config.toml
d_model = 512
activation = "swiglu"
moe_layers = [1, 3, 5, 7, 9, 11, 13]
balance_bias = false
init_std_router = 0.00651
norm = "rmsnorm"
grad_clip = 1.0
seq_len = 1024
steps = 4416
Below are experts of layer 7 (counted from 0) of a mixture-of-experts language model. Rows are named router (the router's row for the expert), down (a neuron's output weights, with its number) and show model dimensions 256-319. Each number is 50 + 10 x the weight over its row's rms, rounded and kept within 0 to 99.
After each expert's rows: "comes before" lists some tokens at least twice as common just after its tokens as in all text. This comes from a sample of Wikipedia text that the model never trained on. Tokens count by the router's weight.

# expert 20
router:44 60 66 59 51 56 62 38 59 54 62 41 52 71 53 48 58 62 55 38 53 49 33 50 54 52 69 61 34 43 50 62 51 61 53 54 57 36 44 58 56 51 37 59 55 42 52 49 45 44 44 50 46 58 58 51 63 60 41 53 60 47 53 56
down0:49 56 55 56 36 39 45 56 46 54 73 74 18 14 40 66 48 51 47 48 46 63 63 47 45 64 58 49 50 65 54 45 54 52 68 47 48 61 49 81 24 47 34 42 58 40 52 36 55 35 59 47 34 30 57 68 46 67 52 66 44 49 41 58
comes before: "=", "\n", "\n\n", " =", "  ", " %"

# expert 24
router:51 57 67 58 50 48 61 32 53 47 55 47 41 54 40 53 45 75 45 46 51 57 48 55 45 50 45 52 45 64 65 67 57 44 51 55 26 51 60 45 41 51 37 50 45 44 54 56 33 62 60 36 48 34 47 67 66 49 63 54 50 25 51 50
down0:52 49 28 38 50 52 42 33 48 54 62 58 35 60 44 53 60 61 66 69 53 48 62 25 44 31 50 48 33 66 67 39 52 56 43 40 55 54 36 37 34 39 52 48 44 52 30 60 42 50 66 40 56 61 59 56 37 38 53 53 33 67 49 41
comes before: " the", " a", " to", " that", " his", " he"

# expert 26
router:60 51 65 40 52 78 61 46 58 36 23 27 42 66 44 71 43 48 45 33 58 51 47 36 56 49 67 41 37 52 52 84 57 48 66 52 36 49 37 44 68 50 21 54 49 40 51 61 45 73 62 24 40 42 48 59 51 40 70 48 59 31 42 47
down0:56 62 56 46 43 49 41 49 53 59 61 41 49 46 51 41 42 49 56 39 53 54 42 52 60 59 58 56 44 60 46 59 35 38 57 59 55 61 58 47 42 43 69 31 48 58 52 46 62 45 67 53 33 48 49 41 51 64 40 60 28 74 45 51
comes before: "\n\n", " The", " In", " He", " It", "\n"

# expert 28
router:58 49 48 52 43 54 40 36 50 44 52 43 57 44 50 70 58 66 45 39 54 70 38 47 66 63 58 46 51 53 51 63 57 57 46 48 45 48 57 49 39 64 25 51 35 57 68 52 32 66 48 18 44 45 42 64 51 36 50 62 65 40 64 55
down0:52 42 58 42 48 55 46 53 56 46 49 60 53 40 48 47 46 36 55 59 64 42 62 54 50 61 51 51 65 68 50 57 48 44 50 57 52 44 52 44 62 63 58 49 57 48 30 64 45 38 45 44 37 43 31 51 67 52 62 47 61 62 49 49
comes before: " of", " in", " by", " to", " for", " as"

# expert 19
router:57 64 28 64 45 53 53 60 55 27 53 63 45 62 29 51 40 73 46 46 55 50 43 53 50 53 56 54 41 70 50 75 65 54 60 55 53 55 54 42 43 57 52 68 38 47 71 58 43 59 56 52 42 44 31 49 53 28 56 64 55 39 79 51
down0:52 63 61 55 54 62 49 44 47 52 60 38 57 66 51 62 60 88 50 62 35 30 51 46 50 41 48 47 50 46 52 45 57 49 70 53 57 45 50 50 33 47 52 55 46 47 62 59 65 43 54 56 55 61 35 53 55 64 61 53 55 49 46 35
comes before: "s", "ing", "ed", " of", ",", " and"

# expert 12
router:58 62 49 61 45 66 54 63 64 46 93 61 61 60 45 73 30 46 46 41 58 68 39 55 66 45 56 52 41 21 60 42 50 58 62 53 36 56 55 56 27 68 64 47 47 39 48 61 46 55 59 38 46 35 37 49 57 39 62 73 55 40 49 40
down0:45 46 55 66 50 50 69 32 24 55 58 54 34 60 49 41 63 55 68 43 65 38 70 55 39 44 64 59 54 54 42 52 34 46 58 58 51 48 56 41 31 30 55 49 50 45 61 66 43 44 43 40 36 44 61 63 68 56 46 49 48 45 37 58
comes before: " |", ")", "{", "  ", "0", "1"

# expert 39
router:59 67 62 61 32 58 49 40 55 48 67 52 46 58 30 59 54 63 46 58 55 58 31 36 51 42 53 60 31 54 53 68 72 71 64 60 42 35 54 44 42 60 42 49 42 48 43 58 46 72 53 42 46 54 30 55 59 45 55 51 63 36 54 48
down0:53 63 51 36 55 41 62 47 64 62 49 60 32 65 48 61 22 55 33 37 48 54 35 51 39 52 70 63 45 40 56 38 37 43 49 44 59 45 30 56 56 66 38 58 60 37 47 46 38 48 56 36 59 65 51 51 38 46 58 54 35 22 44 68
comes before: ".", ",", " of", " and", " in", " to"

# expert 34
router:54 64 57 44 36 55 55 63 52 49 46 50 39 53 45 52 55 51 42 38 59 54 37 47 59 53 55 65 32 45 51 57 56 57 54 57 61 36 45 57 29 69 61 57 44 41 61 58 57 60 68 56 44 37 31 81 51 29 62 55 64 38 63 47
down0:37 46 61 57 52 56 39 54 49 52 44 41 43 58 30 45 66 45 64 52 59 55 57 43 59 51 43 48 53 51 40 71 49 55 57 50 63 47 52 52 54 42 57 52 53 46 58 45 50 73 36 46 57 51 59 33 50 37 44 54 60 52 58 56
comes before: "\n", " |", ".", ",", ";", " ("

# expert 37
router:60 62 52 51 40 51 56 34 40 63 59 49 66 54 45 41 36 57 43 50 62 48 41 46 58 43 52 60 41 38 43 41 68 65 65 53 45 57 58 49 29 56 39 57 55 46 44 61 47 54 46 50 34 48 32 41 55 30 52 58 58 47 59 47
down0:53 68 55 56 58 59 50 58 43 36 60 36 58 52 38 34 58 53 44 55 34 67 44 47 47 44 52 60 33 54 33 46 70 53 64 43 47 57 48 41 50 33 52 58 48 60 57 50 51 55 56 66 51 58 56 30 45 63 42 58 40 73 49 51
comes before: ",", ".", " and", " (", " States", "'"

# expert 6
router:67 45 49 55 39 53 58 41 47 42 46 36 73 48 54 54 63 54 49 31 42 59 44 35 45 52 46 47 52 65 41 56 49 56 57 48 38 45 54 50 48 53 32 34 54 52 55 51 53 56 49 18 37 36 47 42 59 51 68 69 63 49 42 30
down0:57 49 48 54 36 54 47 65 61 48 53 48 56 48 63 47 56 57 48 54 60 46 38 56 57 71 79 46 46 61 39 44 56 35 57 43 72 46 61 36 45 56 48 47 66 53 54 67 67 40 49 47 42 57 46 52 48 28 46 46 54 54 64 68
comes before: "-", "|", "=", "The", "In", "On"

# expert 36
router:49 53 59 64 41 58 53 43 50 39 58 34 42 53 50 42 76 45 53 46 55 60 48 36 58 44 53 45 57 45 67 50 54 48 57 56 29 54 59 44 28 74 42 51 54 47 58 51 43 55 56 41 47 49 60 49 52 52 57 55 45 31 50 48
down0:36 46 39 67 38 32 53 55 51 36 42 45 68 53 50 32 42 61 43 62 39 54 56 49 42 56 60 49 48 48 39 52 50 38 44 48 51 51 56 51 42 35 52 50 55 71 33 40 37 45 59 30 46 49 42 52 49 50 71 57 44 59 42 36
comes before: " |", ";", "–", ".", ":", "|"

# expert 15
router:54 50 58 56 27 53 52 33 62 40 62 63 61 58 48 71 28 47 47 45 52 57 46 50 59 39 61 50 46 53 67 63 61 50 63 58 29 39 58 58 51 69 52 54 38 50 57 56 43 57 50 42 48 42 38 50 47 44 72 52 48 37 52 41
down0:48 40 50 41 53 62 59 50 60 37 49 52 53 45 65 46 60 52 43 48 46 50 53 51 42 65 20 37 13 69 54 61 45 52 50 48 53 58 51 62 62 52 50 54 52 65 49 61 33 52 52 49 57 40 63 54 49 50 56 62 48 52 48 45
comes before: " the", " a", " his", " an", " their", " its"

# expert 2
router:57 56 61 60 63 62 59 48 44 36 61 29 45 54 50 62 64 74 41 41 52 49 31 49 61 53 55 45 38 47 55 73 68 54 67 55 36 60 54 54 40 60 57 43 51 49 53 50 49 52 52 51 48 41 28 60 60 48 70 60 57 51 37 29
down0:56 74 55 60 48 50 44 48 47 58 48 32 52 61 54 53 43 61 51 49 53 50 51 51 49 54 53 47 60 44 46 52 47 53 51 64 55 51 49 48 58 67 57 61 35 52 47 53 49 32 67 47 49 50 54 42 45 66 50 45 55 58 33 59
comes before: " was", " is", " be", " been", " not", " a"

# expert 11
router:51 56 60 50 59 49 56 39 67 44 46 48 49 53 44 61 40 57 50 42 58 60 41 46 57 36 44 56 47 37 55 59 60 47 55 49 25 47 63 54 63 53 42 57 46 36 57 47 43 39 49 52 47 21 51 56 56 49 55 63 53 51 29 57
down0:51 44 60 49 44 41 36 42 44 57 69 42 60 54 59 57 44 45 39 51 51 41 51 40 56 45 61 47 46 48 66 48 43 43 46 57 50 47 50 50 71 44 55 49 43 55 45 31 48 50 51 51 62 34 38 51 47 51 57 57 40 43 39 69
comes before: "=", "  ", " •", " Born", " Total", " List"

# expert 31
router:44 53 57 69 56 69 61 31 53 42 56 76 54 50 49 58 64 43 42 45 61 45 47 43 57 41 73 45 29 29 45 39 52 51 65 48 40 44 54 38 56 60 28 52 48 34 47 45 62 48 69 59 46 38 26 54 57 46 54 67 45 36 49 51
down0:49 54 68 53 43 48 44 67 45 46 43 57 26 58 59 58 53 66 47 28 49 34 57 54 58 66 46 57 53 53 54 55 33 43 47 46 40 46 42 58 58 54 44 46 62 50 52 55 27 39 33 37 39 56 57 63 52 51 48 55 42 43 60 62
comes before: ",", ")", "–", ".", " |", "°"

# expert 23
router:60 50 53 59 57 47 65 43 52 57 53 56 44 51 34 59 49 80 50 49 51 57 54 38 60 50 54 60 41 45 51 68 47 64 50 57 58 43 62 50 44 60 27 42 39 45 31 54 44 58 51 55 51 28 45 62 44 47 48 53 57 36 39 44
down0:44 45 42 55 46 51 60 39 55 68 47 52 62 61 63 53 49 39 39 38 42 53 61 44 54 29 48 57 61 69 47 65 45 42 59 54 58 40 65 52 59 49 55 52 40 43 52 47 51 40 30 51 51 48 50 51 41 33 38 63 38 62 43 39
comes before: " of", "s", "ing", " was", " is", " to"

# expert 29
router:52 51 43 50 54 49 56 30 60 41 73 59 48 63 46 52 52 44 45 47 56 74 49 55 56 44 51 52 48 48 61 72 74 41 55 48 58 26 50 65 74 59 38 12 48 51 57 47 61 53 54 49 53 38 34 51 53 43 55 56 51 43 59 45
down0:49 47 55 51 51 50 54 53 58 40 78 48 48 63 59 67 43 50 60 48 41 60 41 50 54 24 63 33 53 73 43 61 63 42 30 41 43 44 55 48 49 56 44 58 46 40 38 70 48 53 51 47 47 49 41 33 43 53 40 53 36 42 53 56
comes before: "ed", "|", "ing", "ion", "y", "e"

# expert 45
router:52 54 42 39 16 50 59 60 54 40 57 40 70 56 37 61 58 47 38 50 56 63 43 46 55 49 58 42 45 38 71 48 53 57 58 56 50 45 59 58 25 68 49 49 43 41 59 50 36 53 54 48 42 33 21 49 56 46 59 63 56 41 43 48
down0:48 47 58 66 44 59 37 56 46 66 51 43 58 55 45 48 46 59 42 47 54 38 57 40 50 59 69 39 47 46 65 59 41 50 42 54 42 42 39 48 68 33 46 61 55 53 65 58 62 40 53 42 45 47 68 53 44 73 53 50 58 50 51 54
comes before: " the", ".", ";", "-", " a", " than"

# expert 41
router:49 61 44 46 63 58 53 30 56 32 54 63 70 58 27 42 44 70 45 48 56 54 53 41 56 49 55 53 46 47 48 49 69 59 52 56 74 39 49 52 19 67 46 60 45 50 47 57 33 64 61 27 43 26 33 52 49 38 52 62 53 46 67 56
down0:41 56 66 43 51 59 57 38 59 46 73 37 47 40 46 51 73 52 53 61 49 45 63 45 51 54 29 62 46 52 35 30 65 39 42 59 39 49 43 59 54 34 49 48 60 39 50 66 48 47 33 55 34 49 45 31 52 36 62 38 41 35 49 46
comes before: " by", "ly", " to", " in", " as", " on"

# expert 21
router:65 67 67 61 29 56 55 65 57 31 62 27 54 64 41 58 46 50 32 53 59 59 32 50 47 50 46 62 43 61 48 57 64 66 69 50 49 48 63 44 33 59 49 65 51 45 50 68 44 35 55 33 41 49 31 39 55 53 76 73 53 45 63 48
down0:44 47 48 40 47 64 36 63 50 55 53 38 41 62 58 52 48 51 50 48 48 68 46 48 57 63 74 56 48 22 50 59 43 58 29 62 36 58 48 64 56 50 45 31 47 51 36 41 39 51 58 48 47 45 54 65 44 38 61 43 57 35 57 39
comes before: " (", ",", " |", "'", " was", ";"

# expert 30
router:57 57 40 49 51 52 58 53 52 46 42 73 79 55 39 50 59 53 41 47 55 48 43 37 56 55 57 54 42 63 61 43 60 59 49 53 69 63 54 55 70 68 56 36 37 47 64 56 44 70 53 47 35 43 22 61 55 57 61 62 56 40 45 46
down0:28 53 50 67 56 47 59 47 34 64 42 47 46 52 61 35 38 61 46 54 45 55 49 47 45 62 47 55 53 45 67 44 62 60 48 39 71 45 30 44 49 53 33 48 43 55 40 43 43 27 31 48 18 61 41 40 34 49 47 47 57 60 50 45
comes before: "|", ".", "–", ":", "\n", "″"

# expert 16
router:63 41 37 70 44 56 58 67 60 38 33 37 43 57 45 66 55 54 48 43 49 56 44 60 48 53 57 60 44 41 53 66 61 59 49 57 38 47 63 44 47 62 48 42 24 58 62 51 39 54 44 29 47 52 62 55 54 48 62 58 51 43 67 48
down0:35 55 65 57 47 55 61 48 53 58 52 43 34 73 45 74 53 47 52 41 45 63 43 51 37 69 45 78 59 49 71 32 40 43 54 58 55 46 49 46 77 69 45 54 38 53 56 50 68 36 42 50 44 42 44 47 59 51 62 56 44 60 51 46
comes before: "  ", " 0", "\n", " 1", " 2", " 3"